Weights of a small mixture-of-experts language model, trained from scratch on English Wikipedia: width 128.
Below are experts of layer 3 (counted from 0) of a mixture-of-experts language model. Rows are named router (the router's row for the expert), gate (a neuron's input weights, with its number), up (a neuron's input weights, with its number), down (a neuron's output weights, with its number) and show model dimensions 0-127. Each number is 500 + 25 x the weight over its row's rms, rounded and kept within 0 to 999. Numbers have three digits each.
Before each expert's rows: a language model's description of what the expert responds to; "mostly gets" lists some tokens that are sent to it at least half of the time. This comes from a sample of Wikipedia text that the model never trained on.

# expert 24
What it handles: Dashes, signs and slashes
mostly gets: "–", "/", " +", " −", " ±", "×"
router:518470526495504513479466496469525494496533505469491525488544526463558519518498495532496527518518539542502496486539493518505511452511493503508496528469494494452566499504485520487531478527502515495519491433467509498488476478472506457514508473518494469519514490473491495494511490539481471476497442488462493506496469458440476498460493490483539469488501479533501530508541461487472490519517
gate3:479528493489526556492489468537471518469470526473507518472466488492487501474496535469504474470473544511499518497493449514490513534539505473467462464545483524473516543473513525481507464465455509463531490515498529468510522479481494499511465485516451526535480506529506458488483452500498520505498442496493514509516490526460521512526458473495491483479482501503503506467543472518497514514469
up3:487473469532489487478504510465534544500488517520471501491491553526481514474517466427501517537548462481527499509449508501453536490482508504504546487447527552532547489479487498488540478509509530513493512529501458489454470499512503491485466483497497507510507497511522535500543508537508514488500501446521555528518494496482492508500493504532493502526514498516517507492490526518552498498466
down3:487500492497494514496462480522514524475531490504503497510490496497513502529527457483514507496474499505510492513500477473511538479490480524488522453494452506481479482533539452464533497517475498458503497440498530480474483505470467491541523506549500542484509479473461493474538464563495511464519501525480488469502494510474445499488479475455461503491530550464513452461500521479477504494465

# expert 38
What it handles: Word-start fragments
mostly gets: " d", " n", " sh", " w", " sp", " r"
router:518480512483527536504471473460495539512485535489513568483514509519491519492494504527477505525518535544518505532539491504471506438494470473515534496504504567453560496501453513467494462508510521500513502474453501511506454470510510480520473484495500477517496464484487472496501483477467479451495463487489502511502480457505478507499505480477516501536500497530527519524560465480496474485508
gate2:458511486520536499490525494508484545489521464503515504519472488496494464458466502503514481517539539468496486510471470511502486500488475514528555502470522522510494531566514498501539547504468509512456476507516504469470477483529465539478482469534503472496483480500491502527500517503467477523475527506423457511503486474497505509473493502485498460520487496518485512486517522549492519568538
up2:504496469523484544503483518470504536460503514507492499477482487483482494568493508507475487509492492450490476508448483475496525486405493467566498492503481516520482476481493517501450479542493501488500539527521510477513496498515514494526487493503483519514485503525535471547521446459508495492500504490481512526467527547511500467524485502510518485510498489528539517479553505468529514463471
down2:528470526504491511497483534504517520491468509513540488493511524498501537490472473459458524502481535448530513524490511519469499494483552468467476484500506551478458495475478507493518500489490505419450537497487490518515509540520532479478514480504478515488537488479535500509457525495496467534529481455472518505502513504504499498470524563524499511536472466490517495494552509510510503539481

# expert 14
What it handles: Organization and group nouns
mostly gets: " season", " team", " Party", " League", " album", " company"
router:473488560512499527515493499482542534511523523476506561511490501500486474501473491509440510527535537538493487486528524506485479466515487507509517499502505518459536477530449508495520470493496505452506481486488501503516459477501484457507474433479497522482468462480501524482502488511523493525485491514517470529446458456470486517464471496452525476478493485530505514474529454497509512486488
gate5:496475467521507485487484486519502482502513476489484473496469527476512464516507527488529480522482490516509502518505501545532481483452516513476452500518499461532472509492491506502498545500523541532515543462437514565463544516545497518519515462476465502457502460506518473480507457512504481500502474467504506461508479482547511484483506490519497460555512484469496466498509489480521532531463
up5:506496525527536545502466490477524492508505510475493514475478471553492452483543521471500505471465503469504487530511523476513486504510512477435478517527487510488498505505457518508456492493516496547494513503445488537479514496482462511494466483481491518496522502491497534510558537501527514546466500479553478488459560478545507520493493508505479462468494527522519484490502445497507465504492
down5:509529530496478476540517515484541495466499545460503537503461476513522489506538455496513446513491507468483504512515527489506488503515470445492551479468503490465469508513522478461550509506519507487458517487453560523489462513526438515477496488453503507465524464482499526459505505492495511483467518501504504509535503493484515515482498478492509455529450475502503502523492510537514497521509

# expert 32
What it handles: Word-initial prefixes
mostly gets: " North", " con", " sub", " Sub", " Con", " Pre"
router:482473516510523554532500483470518517503496530458500523489550519513475511510493492498477525507501493541502480487540483518504488475486520517542514537465487515446536475536450515536508481458530533477522487481478519492502491516519524507476459451504487477525503473490518498499507491528472446496469486504484480490464489463466492514492481489455532481488513480511517491493558442434496494508506
gate0:506577497524468518490471490512554485543542521526494488514483517494521529524526536489498522438485520536515492523508501485463493493491514471494443460466529489503535452485498487472514500497498485518516508508527499464508497483501481532472448466469500488498459484508465487512524507469505474551443491470536490508523507505493446496505451527512498509515515491464471498485526517517505497518492
up0:459471522516523504510492491503508509476511529533495512529498471531483459484481496502505499506504482518558503497468500504527511477497480545528512488548412503518498534474520514480493489510491527494493501500509544468471443470479503463549503511496532545493484510504477477519520459497493486445522503478509486495479471530488501471532527472475475478536538457539504522520480558491501500467502
down0:487466524530494504531521558480518495522477529514549471504514506491510534484518463488487511489513493503473528464480496532521503495531528525494466499513528486490490469479433483480512497432492516478509483469461480451507493490484471513489527473437524480513511507479469510458491532533486505499451510499528501543496536453505526504485544511499518477485495511491477492523472498467503471453538

# expert 49
What it handles: Year first digits
mostly gets: "201", "199", "202", "198", "194", "196"
router:482469534492496509480466488469515510531500501456500535488531512519491488480456487490477499523551501517530486475491465502464504447501512508475464483512482512453577535541488481521512492491513506476533485461470484521498455493489537479509434499495483490499481482493491448489497491496483493488460494495488455523470522482446466499494507458464493479506509470494504503520548470467509472498480
gate2:473552472526497510502495530508553513479474505480541513458487499496491540506502506532502504510506506481482482483494483506507512445518536457554528452456493502497468460534505467493471483479466485476506536483522568487520492456489476486475523474480481501475506483529496538518510472456502483500503501534514508535503502501483527504494459489494474448528513503527460482529455526458520509509488
up2:497451501538493493524512505446475458506543501497550501529489498512526522512512502480484497491501461494488512495463501473501524505504496471451465477511490496491503552494483450491535528464518499526476473468516481553501520545536491489499515471477510482492476492494471473473512501527507493504483436462507484441523516495483543536516547533510492491473523500520498512471536539514466475468530
down2:524539518483540481492514459450507506495503493514501529511468503488508502529514508507421496491511478518528498504501504521517545519484524540486508507538551490491470479456523462510517512556480462500501541516500458470509550541505468529483510512511518498475479522531539493503501538495467530505489477491504467480526482465496483448470531509481484518475480511506526570467506517513502493521507

# expert 28
What it handles: Ordinals and determiners
mostly gets: " first", " two", " this", " one", " other", " all"
router:514456560472525523493496453466529520511517480458518502455493524518489533488448496549484516513507488511490501488503488497474521464489523546539509528497513520480526513543502508521498478476503513438512523496499461489519494469527529448561459446521485472495501475482525493510477472509485470481490476496493501527474486469496505508496471494502520475504517501518491496460545460449476505495492
gate2:491527501515483527520487511474499509515528512496541468559500541454531490465535563522464528494473525528499499459511503482500482483581468508518463473522500532528510503493535516517553551513527457481516511526509557486518480468492522485550520489512487483514489522495472515484519495501518500496501508513498471518505510437476498493507489519508501497547521512507484516505479548500477491496524
up2:478493439519494500494493494515488522528464445524517474487493463493489489499532486525516494498572480487510521532530511530503517560489480508499531517476487494461459488485472498529461499510506505477521485462501478499497520536459491506466537483512499497480495451514514472517490466463536509476530500480476511460512546543521518547499536545485541479496509508505509486548475503469493510517538
down2:484519456515464534550462494473489523506479501522463513538551470502512519488484517542518454532483487513509509501521546487470511487485458506480498499517502496530500512499533502497517517495528484507497537468511527512515493509470457499504501505519493518495497474483508453505560502472508529480498457485452527494498498508485475480500497516494460542478439458586475497457515479512500501468515

# expert 53
What it handles: Commas after items
mostly gets: ",", "),", "\",", "',", ".,", "},"
router:510451546479489574469482474461508541511502513491497553448500547493508520515476485507497493514515521570513508490508523502491513445500460517500533544482484539482507518514504509519470473507496479468538471464472481483489474502498467485492501494510494485498468473470520476497515457535500488458463464509503472494461486474482472559483540491497525524509510494515498506488505473494500477490524
gate1:509526551493449482498505521491525463500458494487518497521499524452479552547506533477464484480480536491511512501501515512551483523505515508503500513483511472453488489513532523529471480474503511453476536468494576456527466479494534506496474488492506476450487529488469497535475509498505495517464488489512515531479516547470498484548495502517506445502492490497518479509473508542516494523497
up1:508501533539494472447502473474476473528521491510564520523510500489495506483472487445486455508488474510506514497511455529530530528484513468470507497481530505537513516506535439512494484550496494471515518461522504487475517516498511507497518562503513511480524550476507468459469486471552491496501511479522503496512511469466500517465526485524558543513495492495463469519482489475483481501515
down1:464502517456490499504472528504487496523476468507460527518539488484488498418475539436541516488490499506512501535542514488540502508516495515488445492548517490491473543498479493488497499469498491524470517498531517491459524492476520538506494458510549489479576491504492479516527502510494488490513461480513502457502500445507480480500473475479486517503533463489498503483482478500507517503543

# expert 29
What it handles: Common descriptive words
mostly gets: " known", " new", " well", " such", " used", " same"
router:478488513489503524460495467491548541523501499462512541477515520525472539511481513541497509506488501527504502511509466528503504466487459498486524541482496512450530502521482504516527498464499516444478518470508493490515492460470535493480451479532483481496506464478542492474504502531501481463542479498505487524502467486460496534501468466493495488480518490509528537497553454445439482499485
gate2:451477494501497503484507496553459479514477548541500468522456534513514528503498437514543506539476514544555536511503494504470490522468486501502500486503501525479513508477544446478548503469485497521508528492487472539484467505493493507466508483474522490490503467485471520483460493451479490496465499497526467515514485496478521475516485503484548472476473481512538524535494538490525496470514
up2:459464487514497512489501467518488513493539525544530469528470463495496535496495576475548477485512518483520489491489491515513489497534491513503526497491481472506527480501506486485556501526493492504470515520510482529503457495523501510472475479514526549495497458500482503453492460537520505475527482543469498500477519461457507531503505499450496507526463490551459549481477520490532500487543
down2:495500509500547504438482525480467523537499501537478529523499530505483482503478486517530506488494476494538495516484506505449467492473492488480506533538509462526485477539521478440544493480524517495457492510491446509485541508500492505493441518504522543475497513525503521500507474478461476494512491495526480503498491489505520503538501492525527530562492490512512519566463505509531458516454

# expert 40
What it handles: Lowercase word beginnings
mostly gets: " c", " h", " m", " f", " d", " l"
router:467486512526522516503474507450515559511471512482535556478527533528508523476470484520502527529540531512498505513521498525480512464523486514508490539507519512453555516497486511504494440467506529521489511494488477496496471489484489452544494478507506505528520454463521504476496494521482455483495453499530485490472459470469487510484463466481525492477525510511539510487537451476494474488496
gate1:512477523552467492494533529493488528502527518508556492486474493490511520534538511468526503489548512497488549515481520553483490511528492516498476489512521487496514503514481491497514531504512455504487474515493507551527501480490483512493519492477486469487521505472470480496423525489540503530508461493454496462480548466459503529532466521495552498482532495503465495537498462497494544503536
up1:518492455511481503512486520505486484494546481495537449469526486511481507519488528476535505505545451555508535458520515484507472509517472469502477509497437517507526471548476502490478498465521511523510490479506495481542518508515466512491529507473490479509474504515451513505457490471554526499491504518506475471514545497571499531526512509469545521514535498486510513530508477486544501514510
down1:470482452472500498544548456497520509511501534506531518508497463522491506464496545472512533510544494494488500435513526492562481484510520491498494515483489498486506532455499517513476472475498546497514534503520469488547542497483520448510483473499504489497465446505522500484521548496516511475464507491492458483506521484511491516501505546532482527519540535498527540506509502488498517455471

# expert 36
What it handles: Word-initial lowercase fragments
mostly gets: " c", " h", " m", " f", " d", " l"
router:494465505526522534500458495455511527532496492475536549486524531519501504459465491522508514519515530522505510505526481525481529463543496502504495554496505539449548520488477522495506448506502529519487505489480509478494465468481507467524484476503518480542519434479499490490497498507488446472496469507514492490483473487485472523472470449476529509494523524534538508492537471478511454497491
gate1:482520466526518497513511494454469524528550469506494490505475461539486509500493527492533461525518487534514501512493453516492476511474518491508518507480522454480513486507488451509456513459509496468574521497504502502470535544522514510453494551523475495465473458492493498520494490520492511525469494532519460485494482499497542505481485481497486463483451501477542529517477497546548506507511
up1:476483528478499484545555481476520469482491477502512550519493478482501477446515496556494478496505497523442502535442531548485487515549507508508457439516487489519491453497524481501499507523496506485490470494496448532531508566514515485500495512480518523496530523479501492507505458467513534516520469516497475491526483532508511478471492487492481533485515455520535502499505495535491469504498
down1:543533504494481495479488493511502489464505504550473475472505528517486560489497550497433490506501474462512503478529514541471477491491520503449519446512508523500491495495521486538517474445479453474542519465505515481476522511536507490519499498503486503483489525528510551489517491501480458508482496502546510467488503507490462495533500444460498510541507507491485484509468488477531530468533

# expert 11
What it handles: Opening brackets, quotes
mostly gets: " (", "\"", " $", "_{", " \"", "("
router:492452528477501536485473475455506542495474492468526518474511529502516503513481507552474528519545492537504476458524442518499506450488485519500492537499473495481577503510488531526520465494520483492504468449472529489500464498453491456496471477479495490481504465470505479492509479519494496511494477504483471490480462463482454512522507480509501495491500488523519524473541492489476459493536
gate1:496463488495508495534513553485496514496540543498486454562494526486498549475517479545534494480487481514500516543554452485527527507506495498486521496477496459497500457562465506528481461474494505490481460488525494556523543460515521498476515507504473493493498501461488488522496487505527519467507539535504493507501473472483527524458507496500511487498492512499513537466483468471474461482487
up1:492560504481511520548487461516441496503524511508519499514507498472493476494469470474475525507502469494515500491474508497567460511472493488503488498543477540467491471461550503529504508540476474515546522496533481496534481511494494477503515534488502503464506533478456529541496523512499488498497509458503490511539526516529491535526454528471514523487473492515447467537503496490459526466492
down1:530573500528461485485512488478502494508512494532521486485529480490477520482499448521484505477536537526475509468474530467474453520504498478476495536499552520501542489506496496474493509475506494522469467514443487518562483480517494494514515490481531480462530492506489541527491529550513511472484470441463519490488522511501533536494469526505516525498489470518478547503480510509499531475490

# expert 17
What it handles: Capitalized word starts
mostly gets: " Am", " Th", " Car", " Sp", " Cl", " Gl"
router:498491514488497542536466455469492535518493511489510521456516529533488528484482518499475528519488506547536510516509490503506483496487507538482506525477503520463547519510512519507528483495505460493493491478443512513520466493517521492500494490499494481514492462473523482469493479480483439485509468459482471538480503471445487534477511481499550478529526488529546538473568454492487493509535
gate3:503506514558479489506511484456500521488510509478512515473545496524460507489460519428480512500529467529478499509479461520491493479539501476481449505532532490491507476497566543533531546497478481461514512497489534512487497493492482494523518529489477474511489500512495492520524493487496475503546513482522547519510521484441489514503484568511545527535488512498527475498540513530482511492510
up3:475492527501529537505520514498540521468463510482487477461492499517458550481516519489475504511505523430510495495513458509450484491502469486457568497520492475480534512500475526469446494479462488501536515457497507472504473482542520526480467461522495524517542505473489518491498517487483512489531492483488503487502495501455523496518527458544462505523478493484496539505510460528534495523515
down3:560522506467475524536482479482501509529509486562481504536477502467467497531492489525480475536508516512505462491491492515496503481470487520503519509485485451487491538524439519488487516459460501532496485486513514496510542527494495516521529514517498521473504492510476484530480512534472555475510511451457497490531490484474566458504509477468516493512515489523509476520524445449502496475520

# expert 16
What it handles: Counts and table cells
mostly gets: " three", " four", " several", " two", " five", " included"
router:493476507469516532517484466450514513531495522476522523493508506500520503503500507519482541531525525536524481494523462516514536445475503543505508545499523520484526530506474507505525446481491524462525513482485503521506491466486502508537499488488497489493477457478517511501490466522495459486501444479501483527499451452472477526493490494487539470480553496543496518497570465503497474450506
gate2:522528460521505529514522480500502511518482508504481514497487517526490529513531487493530512438505520515485455511498507468509480508499470467508461436498506492447515469476499510546490443527519562500476485500512507521515471534507462541467512495487476488494466476537478523492532449476538513487513501500466491517481482537512479505492468477504522509530505488501439474497460508531470492467540
up2:532505507500516508496481498487518456473516461525469514504486504523499538506500473516441509502449502480473501478449502516507532508502519458491512442526530546529494515459505471527485484540502485486512501505454509503467457484465468527520499458494484482474512502495512515448509501534529533508485490470536501521484464510521522514492523459505545537467467518467519542462488487516450493510506
down2:520545470513502482476507513566459534502477487511522477498500482493527513482477481491517497515509489477511523491503467515514463501469495501512510496488476574507521498478517503495513459525505476501489525487514529467494505499530493477508451498498513458514511499490442466497514516524500455491476515513518440467486493529488514518550480488526585518480477512497509511475474485543434463488480

# expert 59
What it handles: Agent and relation prepositions
mostly gets: " by", " from", " with", " under", " between", " against"
router:492424507486516532493461501476497523518516495475551545472517551515497458501479509530466523522526541530532474504529478502475518473481481476507496536451514482446507477515481498511490446504529476459543520498495495491533461494481496472464495482493501468554503504518525477489467485498495490506496524511477499502486462475476479535488518462511519471483527474528500508508525449505505468508490
gate3:498527527487467503478516529491547488497482505536541483463498499525537514545524519486535480497487495521469502528548498503503494522512481476498493491569524525494470468503517542502493446462525513474481521507451483511501481517519495525480490513506466518491525478509486464522527493532569470538465523523493504525523448487492507471500515507519473498500469528490518565463475510502497462523487
up3:542470479529504500520455497511516511486504519498494517473495539523483485496546466503505470484491505498509490450506505483459511467513503497509500476483530467490480456480504491485485532513438494524497447514469501474551514465496529500526516465466503502482485513537521527503474492508500492526513498483474515505486577476464500468497511461508533494546546479531452469490472503540520492492443
down3:479505507488535523531494463540488478487509509484493547522448488494513493465442470470474484492492502520499494518509479510469483467457506531471539488480499499511508508548521497505541547495493485477489502490465520503475529492514487449514497519515493485454508475485476521510466475486484486498515485486518484517521517517432546536466447538465494566520530528514497471517473496502484539502520

# expert 42
What it handles: Mid-name syllable pieces
mostly gets: " Re", " tra", " Gra", " Fre", " Tre", " trou"
router:489475516506490488513505478465522491504513516483505514460537516491471504519491507517489507532507536557527516494532478526479495455520479523513539519476492514467543506519463513508487480489497507480533501470490499482521440505465509455517518494518497490516510436484499469457506454506495487475520486485484441530509467495449468539491529436456547493485510482545526498507510461482487484486497
gate0:556532527519485551524508546472534474521509512481493501439522497521515472498501515510514550509498510484477444506486513514480532498494506470513512449478513493510489508529543524513504498490518503473486508489495535510488476477506490489463487521532480536507489479483550464518454481492487529508484527515533513466480542462459472527530486529513438493499504532455517503495477530455519485523496
up0:489483513480495446457529486527483462527542516474495517527512504495492496520510535534515488522525476509483535494503494502472487471503471532492519535534508492506546495507485487491478502474479479523505507460484497484484463511517490517520516502489511447494571484520507512471528490506490526514512443528495433535516503511521550503507511503427490514515506465449503492546521484564489515492500
down0:479436485478485499473519534481474522493506518497535535466480515528532521469523480458504575506494483513475476507472491524500508518469482500513507493450491495508463521486513481539531439508491478509526443499517497490506488527505519478496516506546489516516477516499486485505534498473500552505522494504550500518530504508479466516504453537444511490511541480525459495475500496503491497536548

# expert 41
What it handles: Prefix word pieces
mostly gets: " Al", " Re", " sub", " con", " Un", " co"
router:490466519519514531525496482483518500510524526442476515481528508515490498491488511484465536504497490545512490508532458516487472468519480510540477518484500521436544518560455517523533471469539510517506529461466527491488488486494516461486487496504495475522519488476502496477480468501494447495506480488491520503455465463503482533461507470467533472509516480557504507499540467462480478511516
gate2:516521477567477505498523517506488462473493498497503478465507481565514506477532550514552450484498482526506449517510489485472508480508486471479488452528522495496499501515472494494487470475459471511459477487527461467494525517484554484484472487516501522470472469489507446503520515530499485484568525518501515476492474491440497490511480484486515520504484490485500540503463513509477518504530
up2:481538495531465467489513494468498505484493556496528474511498547529448499470511517500489514469460447570531499465463513510496528504491503492477525495516519477504484499533470512496485495535532547495521504461527524555489492463508515490475522522481488479502504522481514489527484517512496516464462494497526503503485469506486518553466518549492491493450520493507489535498474491512505467564523
down2:504524506509460493546479482515503493488506479548531536490476479513459513465520531509500521511497500458510457521480490456487518522462496475485495493521486506478474488476521480510519480473476474491533454439523543509413529519496491483504468486511510501457473483494483496485513488464563511532527478520508533524512513479497504476518522461462529470537530490463528537498506488499490507498515

# expert 5
What it handles: Date components
mostly gets: " December", " November", " April", " March", " July", " June"
router:489445550515514514490491469481505514546521484448470504483522524513508522485482493497487499545527504570516495476506502486457508497503516503497520514497494550484533500516498500500487443524553498483510507479490470492522450495498493471487483458470485462500484477470551473454466484523502490493506483486499433478497478472497507534491501462499560514513505480528491511497538474466507527470522
gate0:483477498483503451502454469474483498488450522511521529481486509520438515470490466524515519520505469517514464524488518467513490473552509522467457532465468488512475481479543505521496494495486501508459507525500518537496513529491478484509508513526495495510471501540522529522507498489487466445487529479470477565483480529467528521471569471516465496491508520508501513452480470492498511514491
up0:491474511465506474508474512489481486517465518536527502508486514504509485559481512498478506508537489507526505532489526510495530439496488494517526508530432487517474509470520536496528464488475473525523487513456486502488516549490459505526535519522526537509523499545532532511534521508507472471481477515498481518462531514472474502474524549487470489516551519473506513479478491457510481477441
down0:512463525515506502489498499506467484477486496527573496455527482480477542517512491542492491474492485523517467529497520512469485473532518472518509550524465461522441510502471550499491505473480509511455556524501523473523503458547494520515491504575532494509507523525511526517496516513525522511501503454477502496484542487507523479489520501530505518469496485469509508478504527507463473483465

# expert 57
What it handles: Digits in codes and scores
mostly gets: "03", "01", "07", "02", "181", "176"
router:508474534490501517494502495430525505551517506468477526469520523519512509483462489495505526526510521524511509483544488515476514468500511484502523557448489505480543482509475523520543493492536537475498489445492491502498424498477496475502508463502506482537507466481524476491490475539502479523494510505489488513493498489457476551441491503499528501471523463538522489507509459467464490493520
gate2:497468535529515510521495447500509501515448502491547451500439537490482516512524499513512487483479492532515546493513504519515460477503513563532458494535502497523438516525503506529494498541501515537531527496493507522501523506533544527513507504483498520484480479508505493527517485510598459477463488483480475519498489492481468512517520521493491507524513482518469506540498472507515508481477
up2:468451532537490499518511495480499526521515523454504502447478509498504511515491516525529465513500472463507503533478481491489488476495513515505495483550500484548481480554519479561469516486481541547534543512476473535485495501554513518515479495474465458534481455484516506495518436487536487512481493507479484531513460492490499515527477529505517521491461490523469480507511477494508537482481
down2:515515536442530528507488489502507468494521505526483492462495541513552472497464516512515504492500514468524540475480468488475536492469503509500500517471473505566456464488518533486518514517478525500468511513487476494475508547486481464510523490481486496486441524503517530485538511523506491521499508547485551509481493513559521504497487554498519524533444475502532507487501458507532500478501

# expert 4
What it handles: Succession boxes, table pipes
mostly gets: " Preceded", " built", " Succeeded", " founded", " designed", " launched"
router:476434533474504517498480482465533503527495509491517514456548546482503488477477484519502491517508515550511482480514453507479499487473501488490508510482478532470536503474470525476485471498519505467511502505473479511516509475505471516508475476488477480564477475490515466477497474523484476507506467492519477521485509483475486564484488475463491482496544482521550514534535463444458453509493
gate1:518521514454479508514504501492501483474495500494521468488493502503505509517469500481530452482484459489519504508473500468464512473480513495459545482474529507520499505506494502556493511475545564463501492549465538472516476501541500495502480500511510504473511492511501529496542509503553486498491444475510454485481466528455495545559482523509518453497481499503517518528480478504474566512485
up1:507508496488463468531483485514510499487476510504566486479463473528512478538472527525556463509466528510514485509496499476509488475537523517490490483509487488468535457506511499526496518494483493486518499555507560493485537482539528509515509523535495483482517487501442493509547478492544533510493481527518463495491476493486522530492457506541515526551551494528539534499516478505471513476528
down1:479532459485501516509474507526476524527507464524536469480502517489518516529537478507505497514468536520545479540471510525497511491495508558538473528523524459481500523513477499515466489521509512475496463515478464450494519490476495547487483479488533507471474503534476533461566459482485481486464467533525488461541509515539499467472492504498508510486532503495483533511464497503466519470514

# expert 10
What it handles: Definite article the
mostly gets: " The", " the", "The", " this", "the", "'s"
router:507510511489508536493474495430521532521496475431500509460490495499501487459487452517499518524517517534534479514533482514489515467480500529529487532493498559426514504520469522493503498522491500462515500484485485494542457483497532472520453472487499470491511509491522505509496487508495463464471473487490476529491472474481473554452494473500516497471513500538507518475519475509462491493542
gate1:507503553460451539486494504458514487466476484521503495484485505510526505487476514490510462522545496480526513497495564515510523469490520471458505501525482526524511476456555464522490469515479475460519479514498489522534513539517505480496483481500564467516462497512541511521525531477515513470506515530508497514522486504528523532515460491524533483479465464488450541509513501469490504502475
up1:494489505502498496492528476529536476565509499495479498486528543498529519501517497478519498479507477526511529490491503563563529499520478523465527475492507451462503465514517509528475485495469462525491490516509490493525467537539481521507506494461483426460512508483516501512525505534487494519480519474538467444508501498494498506527526500475497482450513444514501498489522534495533503489451
down1:529500520490501505492511509495548531490504447463520492494456488537523497498493508501511476533523489479527519501479526472437486530484504539455471492534516468533541449526529467491506506500501496500474475487514461496498496473485516476469478510476505526514502546504567529456540509493506498449513493485448489481560479477507510466465518496511498504502508502496530491458542509481524532507515

# expert 61
What it handles: Mid-word name pieces
mostly gets: "iz", "Note", " See", " Clade", " see", "enc"
router:499472549480539529520486516467520500479475512470508534495538486485508488503536534500476505499543517536547509486526424511473474487513470504527537524504502513485540471503450481514516492450531518475558488486456516521513481493497472448546489485499480511493495481451508455493508453524472488510528476512499479525489478470483488518466503477487517471500509508510520502514539481494478488463512
gate0:478508483509481497506514503540487450512483515482516542497467511526545539509461497466524528477504530500478463530537509479470461507498499470501501514482566488552462489487468536502446486522516520483519463489500456483497470502474476532529504483506469489496542487522483490495487516523540472515480542486514469456509470497530491508505467493499478535455494452530517523467483500521503478520530
up0:521502462454500510482477483506531477550498496469496533543503515508476497510477491515465507513506506527483479536493515506509504502502519506526474531485545479501533464515527514495478534489492564526516506512477488543445499518489491466451494495508491468517515499464487490530488465528505482536523487459530487423507462499510483472544490508550513531537490563476521487486492499516499509465480
down0:507503537500501540483546488477516495528485498469509507514499490496498458478490506496516479489478539510520540497468442517499441486546512509463459459477519492504475529507519478486537527496499474483489495527502489556461507466501480488488553497522510525489497512505502512515479480487501451496512463526456535582510539505437530491501506491456500513500500503479518510467482529531489526508501

# expert 22
What it handles: Action verbs and gerunds
mostly gets: " made", " released", " built", " began", " served", " won"
router:507466510487469504485510454470499516499508483470523505477517554498544503477469473526473488498494546508506517466547478495487518478531492497528525533500506511479543524533492516520531473516539482479495453451493478511544486473450462487501471509513487484519514466501503479508462488497474475491491460529492472513500474460506487523469513497446516484460518494527537532523514439462472498473508
gate1:482449465511501498465495513486492480549508518514479511438476489529495494476490509442523462532524454480522480529451513492520509480474503494461466496544506492506549493528526529474458533546526510503515519508484527492494507473485500517493506493494468471482499533451463515542540521485519470537479530491491491475515484518499488481523499490536477478557517481477506495505508509515501483557483
up1:521492470519500481519500521503493477514530508567511474481501497459493529469500509479479519559549495550525486510471537476485501508485511503518497531526510508477523491493468513491490530510540526473494500492479518571513481486510501503492490466480492546488494500495469515504529470478521527524478490485503503494527515471520542515471465494529484493563535485463491506572476478453549476526490
down1:493514503496507462449456503474512521505489507498511507501478486523477513483483492503541505474498487501444442510475484522507527493545536490487487476501486487532447513472486491509541493527519510512436505479494500465445500484499465500466486555470536520462501470494524501511473482513506489515484468493541493498536537487527491535497519503510511497496483499512509483454505519515402521486474

# expert 52
What it handles: Common topic nouns
mostly gets: " school", " city", " population", " town", " station", " club"
router:492483517528499548482493472486500518543486518458523552487504532481501492505468503528453477511510532522514517481520490498487513457554514526488488502496480537446531489508457506535517472510508538485500461497503516488520445476479522481515473427497471494490501450475516507497508526509513455521494480498524486527493478471501474515466496495450543486488522495524522511473545460498481496459490
gate5:535505485504519450525487467484466525469519549506455515481481538498486507517503511481503533443482484502527504493495520480511476476497513523428520480512467501496551481499513496464494485478488497457529486514491488483498539519484491469449491536457475478521532512514499499506518508470515454508486482476522498581499470493484501528496465451506518495504459503490454500536521487475463516499495
up5:558512513480536467497504472508463496496482501496452501528488502500530536482494482503535509507519486475509480529513504521489466545501528484522533503471543518499483503514490497458517537475521497506546525501483453512507499487489508476440463489503454471536502507512491468498535496490463508472463542476467490503422503483475515514441527465473474520456513493470518470537492514506494486495499
down5:531508464532480492501490482511475463500476532519487551519512519473486520478493504533525456502471471503465516500523542513505534532529482471514508486508498497499452474540499534468493512518522482522486452524519534503536484487501477456502482487511481548461498501455515466481511511490499526529468508524487498473479501522488504507477487533501469549467450523492469477429520465516470492538519